config.toml
num_hidden_layers = 12
hidden_size = 256
n_experts = 128
experts_per_token = 4
d_expert = 48
d_shared_expert = 128
hidden_act = "gelu"
moe_layers = [2, 3, 4, 5, 6, 7, 8, 9, 10, 11]
router_score = "sigmoid"
normalize_top_k = true
routed_scale = 2.5
balance_loss = 0.00531
balance_bias = false
router_bias = true
init_std_router = 0.00984
lr_router = 0.00144
num_attention_heads = 4
num_key_value_heads = 4
head_dim = 64
vocab_size = 14945
norm = "layernorm"
norm_place = "pre"
norm_eps = 1e-05
positions = "alibi"
qk_norm = false
attn_scale = 0.125
tie_word_embeddings = true
parallel_block = false
init = "normal"
init_std_qkv = 0.0221
init_std_o = 0.00451
init_std_up = 0.0221
init_std_down = 0.00451
optimizer = "cautious_adamw"
learning_rate = 0.00127
beta1 = 0.9
beta2 = 0.98
weight_decay = 0.19
lr_head = 0.00846
max_grad_norm = 1.0
warmup_steps = 244
schedule = "wsd"
decay_fraction = 0.894
decay_shape = "linear"
final_lr_fraction = 0.0
batch_tokens = 131072
max_seq_len = 1024
doc_mask = true
train_tokens = 481800000
max_steps = 3676
dataset = "wikipedia_en"
Below are experts of layer 5 (counted from 0) of a mixture-of-experts language model. Rows are named router (the router's row for the expert), up (a neuron's input weights, with its number) and show model dimensions 0-63. Each number is 128 + 32 x the weight over its row's rms, rounded and kept within 0 to 255.
After each expert's rows: "mostly gets" lists some tokens that are sent to it at least half of the time. This comes from a sample of Wikipedia text that the model never trained on.

# expert 21
router [128 164 101 142 168 133 153 131 145 130 102 162 185  57 131  95 145 104  90 154 150 196  68 129 108 181 132  73 132 140 141 196 140 106 154 137 151 108  73 102 116 199 157 130 170 171 131 102 175 129 103 134 159 121 110 127  73  79 118  79  68 129 127 182]
up0 [125 105 139 255 161 115 145 116 122 119 138 124 150  86 142  93 136 135 174 138  57 139 135 144 110 142  97 145 135 136 130 122 126 144 156 120 128  71  98 113 129 145 115 175 128 123 154 131  84 140  73 195 115 120 124 123 135 120 113 150 156 143  87 162]
mostly gets: " who", " but", " which", " when", " then", " until"

# expert 113
router [113 145 168 125 136 160 129  82 198 161 131 118 126 120  81 131  92 143  75 126 125 108 139 176 109 108 132 109 111 139 130 187 122  73 166 147 151 136 116 163  58 141 169 167 171 180 110  64 124 176  95 121 108 185 185 135 118 132 112 133  65 114 108 153]
up0 [149  87 154 125 138 116 175 116 139 184 174 132 161 130  58  89 102 139 116 179 101 136 164 185 146 126 108 186 125  86 108 158 163 139 129 119 174 174 139 146 144 162 146 158 104 169 127  88 109 125  97 130 117 134 169  87 105 117 151 104 118 126 122 135]
mostly gets: "See", "from", "loan", "Cont", "the", "cont"

# expert 14
router [ 76 104 108 122 136 135 116 153 140 126  96 107  97  75 118 122 165  82 135 165 164 172 119 127 149 132 186  90 128 127  90 169 114  54 138  88 133 114  93 126  70 116 114 169 133 155  96 139 119 130 135 185 113 120 122 144 116 135 127 122 140 138 165 161]
up0 [ 73 106 157 166 124 169 160  62 143 135 135  73 134 121 120 102 110  44 123 116  90  80  85 108 179  90 161 148 111  67 112 123 147 174 151 154 100 124 196 118  87 126 121 161 137 128 122 138 101 181  82  75 121 101 134 140 119 102 152 145  98 160 104 170]
mostly gets: " million", " century", " billion"

# expert 90
router [133  99 175 185 164 101 128 127 194 106 158  99 141  97  97 112 154  87 107  86 101 157 131 149 136 186 139 117 131 174 123 171 160  95 111 152 144 103  97 123  97 131 115 126 132 123  81  90  80 128 185 122  85 128 173 126  95 142 163 106 116  89 149 151]
up0 [143 147 197 133 142 109 139 123 123  96 183  73 134 133 106 147 165 124 113 182 147  93 150 141  76 156 116 147  84 157 111 117 175 125 155 144 158 140  87 140 114 153  97 143 114 112  49  99 124 110 156 111 133 182 127 114 174  99 228  99 148 130 179 115]
mostly gets: " first", " second", " place", " Cup", " First", " round"

# expert 45
router [104 122 120 170 170 168 186  88 153 119 161 130 152 129  96  69 107  69 100 121 151 172 121 166 131 143 108 152 134 147 133 128 168 125 149 145 143 118  99 132  86 146 180 116  93 130  92  95 153 141 142 148 139 187 178 158 135 157 129 102 125 152 174 117]
up7 [102 143 121  70 152 121 149 136 146 135 175 144 136 108 143 115 170 146 100 130 116 164 150 150 125 186 128 112 170 118  98 143 155 184 187 138 133 164 139 212 196 172 116 128 113 137 136  83 143 150 120  94 115 181 109 156  61 126 119 186  94 180 148 105]
mostly gets: " Apps", " ", " GF", " Goals"

# expert 89
router [171 121 130 171 207 141 169 133 138  93 124 124 150 102 157 144 149 113  83  98  97 106 136 150 179 132  85 111 134 148 116 212 165  99 114 110 144  81  78  84  75 106 129 113 138 137 111 122 103 141 126 122 146 118 132 148 130 151 126 136 163 120  96 122]
up0 [157  92  67  99  76 121  99 108 117 193 126 124 199 141 158 132  56 129 123 137 102 155 128 163  75 150 147  86 164 193 136 110 152 188 142 114 132 131 116 126  91  92 144  58  86 106 182 141  79 173 149  90  88 128 121 116 117  97 111 131 188 109 130 149]
mostly gets: "ical", "ific", "istic", "ular", "atic", "ient"

# expert 117
router [ 89 134 132 119 153 108 150 169 116 162 122 118 111  97 140 103 179 109 116 138 126 185 145 149 164 179 158 108  89 161 117 169 117  61 142  81 120 126  97 101 105 117 100 165 141 156 112 143 113 100 107 166 154 129 152 137  59 129 140  87 133 122 169 139]
up0 [108  88  82 141 108 126 122 112 182 140 120 155 119  54 123 143 109 117 123 135 118 126 112 145 138  85 144  98 147 185 107 104 163 170 162 100 150 150 165 173 157  57 139 155 140 114 159 147 135 130 116 122  94 130 145 154 118 155 164 127 168  62 139 148]
mostly gets: " century", "present", " (#", " census", "cc", " Century"

# expert 23
router [120 115 153 167 185 124 158 131 111 126 105 113 111  87 113 122 108  94  91 169 154 166 108 102 141 178  82 113 108 165  91 141 121  87 143 171 154 151  93 123 120 110 150 183 135 134 107 113 116 126 174 148  94 152 169 179 158 120 148 132 108 144 171 154]
up7 [114  91 117 152 146  79 157 125 165 116 139 120 177 148 135 145 124 144  91 153 147 125  66 181 131 101  99 164 137 129 170 129 103 120 182 119 135 115  71  89 151 121 139 116 127 135 151 139 157 108 107 179 148  88 147 126 136  95 129  94 135  77  88 134]
mostly gets: " film", "ial", " Film", " design", " Art", "ism"

# expert 96
router [ 79 134 106 102 211  85 129  94  71 175 106 124 170 108 124  85 119 104 115 125 123 149 109 109 109 108 115 105 114 151 119 173 137 125 155 145 146 112  75  78  80 146 166 131 159 158 137  75 112 138  88 158 169 171 144 164  96 158 117 140 110 132 143 138]
up0 [143 167 118 153  79 126  97  69  76 137 177 178 146 105 165 140 134 122 147 191 115 145 104 162 158 160 122 153 172 164 145 174 129 133 125 104 109 158 161  88 162 152 132  89 116  99  92 104  64 122 117 105 162 101 154 112 144 127 129 118 158 149 129 108]
mostly gets: " Kh", " Gu", " Sal", " Mal", " Pet", " Ram"

# expert 98
router [137 164 156 188 159 131 115 127 149 118  93 127 133 139  73 147 117  71  98 118 187 123  85 167 127 123 100  86 101 131 153 139  74 146 188 103 112 135 146  98  89 117 112 142 126 129 103 114  98 163 118 177 143 110 124 134 159 150 129 113 128 159 137 176]
up0 [144  88  80 196 123  78 136 125 155 123  97 158 152 105 169 154 142 110  78 111 111  95 113 148 134 117 151 134 123 177 139 139 115 161 167 142  64 130  97 113 115 127 139 139  97 146  70 149 120  92  87 204 133 125 102 167 119  61 133  45  79 120 168 143]
mostly gets: ":", ".:", "):", " like"

# expert 13
router [101 128 132 168 201  70 142 117 129 169 126 103 150  86 148  71  86  86 104 136 140 127 138  97 100 146 104  86 102 155 170 182 104 137 127 159 129  75  89  86  59 154 152 167 126 169  96  95  99 141  97 186 168 212 153 176  80 127 122 121 138 127 128 124]
up0 [166 168 143  91 113 146 143  90 142 152 176 136 154 113 113  62 116 147  89 101 190 123 120 120 197 164 123  53 107 118 132 145 190 133 159 116 112 123  97  92 121 111 119 106 143 132 107 164 169 176 130 113 184 147 169 160 131  84 178 198 146 102 115 122]
mostly gets: " U", " B", " T", " C", " P", " V"

# expert 84
router [173 101 166 180 158 164 156 139 170 130 123  95 114 108  86  92 110 123  59 129  87 111 140 159 105 152 123  97 154 175 122 174 137  98 148 129 200 111 116  79  97 111  62 103 158 116 140 149  80 113 104 138 202 177 136 135 110 124 133 116  80 159 136 128]
up0 [115 187  93 102 155 109 147 132 155 168 207 174  82 101  67  88 115 166  55 210 142 171 161 161 112 167 152  82 138 147 116 134 120 136 126 138 127 169  93 141 137 116 117 148  84 114 126 108 150 129  92 142 191 179 142 158 118 112 153 133 113 147 140 138]
mostly gets: "st", "re", "he", "se", "che", "com"

# expert 50
router [116 134 131 192 154 154 140 125 151 154 139 121 120  74 144  96 105  42  89 157 147 211  93 130 137 140 136 103 135 152 139 143  88  67 134  96 120 140  91 114  83 106 200 111 164 171  90 124 181 161 110 136 158 161 161 180 146 123 150  88 120 119 140 125]
up0 [ 46  90 164 141 119 114 126 123 117 136 141 121 196 124 116 134  93 158 152 132 113 178 142 162 152 125  78 124  98 177 159 101 105  93 102 101 118 155 127 183 103 120  87  57 120 147 214 200 114  99 127 148 133 120  72 137 151 131  91 157 109 131  98 119]
mostly gets: " him", " about", "See", " them", " JPL", "|---|---|---|---|"

# expert 25
router [ 96 158 144  83 166 145 156  76 108 160  98 149  93  94 132  87  88 119 119 116 109 201 123 140 132 180 150 101 107 190 144 165 181  97 145 194 119 124  93 102  94 180 167 120 165 157 123  76 120 122 118 128 115 115 172 172  89 136 123 102 111 122 154 132]
up0 [111 204 151 136  77 159 118 165 162 119 128 127  79 126 143 163 191 129 108 140 149  77 169 135 163 177 134 162 107 121 114 108 131 162 164  75 129 192 185 139  98  99 128 174 106 172 117 108 130  92  96 129 187 158 121 174 104 158 158  86 183 137 192 122]
mostly gets: " After", " during", " During", "After", " playing", " When"

# expert 39
router [ 86 140 117  85 145 116 126 132 100 164 121 126 143  89 158  86 136 107  76 120 133 140  84 134  85 125 107 149 142 175 105 170 135 116 210 135 117  80 111  61  91 186 150 146 165 148 135  62 164 173 166 197 197 211 172 162 104 146 143 116  87 120 186 159]
up0 [130 119 146 167 161 186 179  47  86  65 106  98 131 194 143 123 127  61  91 143 124 134 178 144 129 140 135  97 124 118  91  97 121 115 148 123 177 124 145 121 145  89 142 191 140 116 173 118 169 123 149 120 143 121  79 143 140 118 148 148 105 169 116 157]
mostly gets: " re", " h", " sh", " sc", " dis", " ch"

# expert 73
router [129 126 156 185 184 153 148 126 140 146 102 112 165  76 145  63 125  79  82 153 126 121 100 145 130 140 114  99 120 154 119 205 127 133 144 159 153 144 111  64  53 105 170 125 196 147 111  65 107 134 101 174 120 179 149 165 104 103 144 138 148 135 164 193]
up0 [ 74  94 170 157 117 138 129 171  95 104  71  76 159 183  70 105 122 134 116 126 114  52 178 129 113 103 120 102 181 106 156 126 139 174 158 123 150 127 101 117 106 140 108  93 114 226 132 101 176 128 112 150 140 135  95 164  79 146 155 165 140 131  92 169]
mostly gets: " the", " this", "The", " these", " its", " These"

# expert 60
router [122 130 131 154 161 170 152 130 132  82 152  89 153 100 133 111 107  91 121  98 192 137 144 106 125 169 144 126 140 160 115 165 166 135 189 134  87 151 129 157 145 181 173 119 158 111 117  65  79 158 153 155 130 134 201 143 157 141  91 155 156 126 202 160]
up0 [111 135 174 139 152 199 150 114  87 154 110 154  81  79 147 168 109 106 106 142 170 140 117 115 173  96 141 143  72 132  89  94 128 116  76 189 114  64 122 139 145  33 126 135 122 104  94  90  73 218 102 145 172  94 119 100 181 150 148 102 154 180 172 142]
mostly gets: " scored", " scoring", " yards", " touchdown", " round", " pitcher"

# expert 106
router [110  92 111  73 138 105 172 156 115 101 168  77 142  88 137 103 139 138 124 148  98 183  92 168 128  92 104 114  95 130 101 166  76  91 107 144 143 161 111 135 127 148 144 140 152 156 131 132 100 143 108 141 144 170 135 129 150 161 140 140 177 153 105 144]
up0 [140 162 118 119 156 151 101 145  86  86 133 175 135  41 117 134 181  90 153  80  94 119 127  94 127 119  97  81 152 127 134 175 155 107 160 138  97 114 159 165 174  71 101 178  97 177  67 108 158  93 124 104 109 116  74 130 133 113 102 101 137 107 130 162]
mostly gets: "′", " sq", " census", " According", "Personal", "″"

# expert 6
router [ 81 133 138 138 122 157 165  86 114 119 112 115 143 114 146 106 139  66  62  96 164 160 136 126 164 145 173  93 163 180  90 157 115 111 134  95 173 162  58 138 125 137 153 119 125 185 130 102  99 103  78 114 170 173 161 156 133 165 172  97 106  94 144 172]
up0 [ 66 100 111  92 131 112  94  95 113 152 121 163 131 163 107 135 143 129 115 181 182  73  81 119  48 125 106 135 150  79 148 104 129 163 187 133 119  67  98  99 103  54 153 143 148 172  92 114 151 105  93 108 118 179 114 128 116  93 144  98 101  86 140  75]
mostly gets: " own", " entire", " establishment", " idea", " latter", " whole"

# expert 55
router [165 114 126 131 187 123 119 120 119 138 135  77 142  70 134 125 127  98  91 189 113 175  92  98 135 141  81 109 116 164 145 149 143  98 169 103 117  98  89 120 139 111 145 132 166 147 121  90 144 130 162 202 122 179 196 199  88 140 127 112 115 143 190 177]
up0 [102  90 122 155 142 120 128 150 108  80 113 136 109 157 101 127 103  62 132 121 161  97 122 151 159 141 104 146 102 147 148 134 139 142 166 120  82 136 136  91 150 144 129 126 122 164 140 120 124 139 112 161 125 148 171 164 184 172 138 138 193 156 147 169]
mostly gets: " b", " w", " s", " k", " g", " f"

# expert 36
router [ 99 101 134 127 192 111 139 142 117 116 124  95 144 116 114 129 116  85  94  90 161 160 146 111 118 148 151 107  90 126 141 139 119 112 191 128 176  90  75 138  41 137 135 178 121 161 120  96  80 153  92 177 128 166  91 179 153 132 127 122  87 142 166 126]
up0 [171 141 107 114 179 135 125 116 117 136 103 170  86 176 175 126 169  84  87  69 180 136 182 108 133  86 118 114  91 172 180 130 117 108 112 207 197 154 123 135 159 145 118 153 189 137  68 145 157 119  66 197  92  96 107 125 129 146 133 132 105 161 115 133]
mostly gets: " L", " W", " July", " January", " April", " September"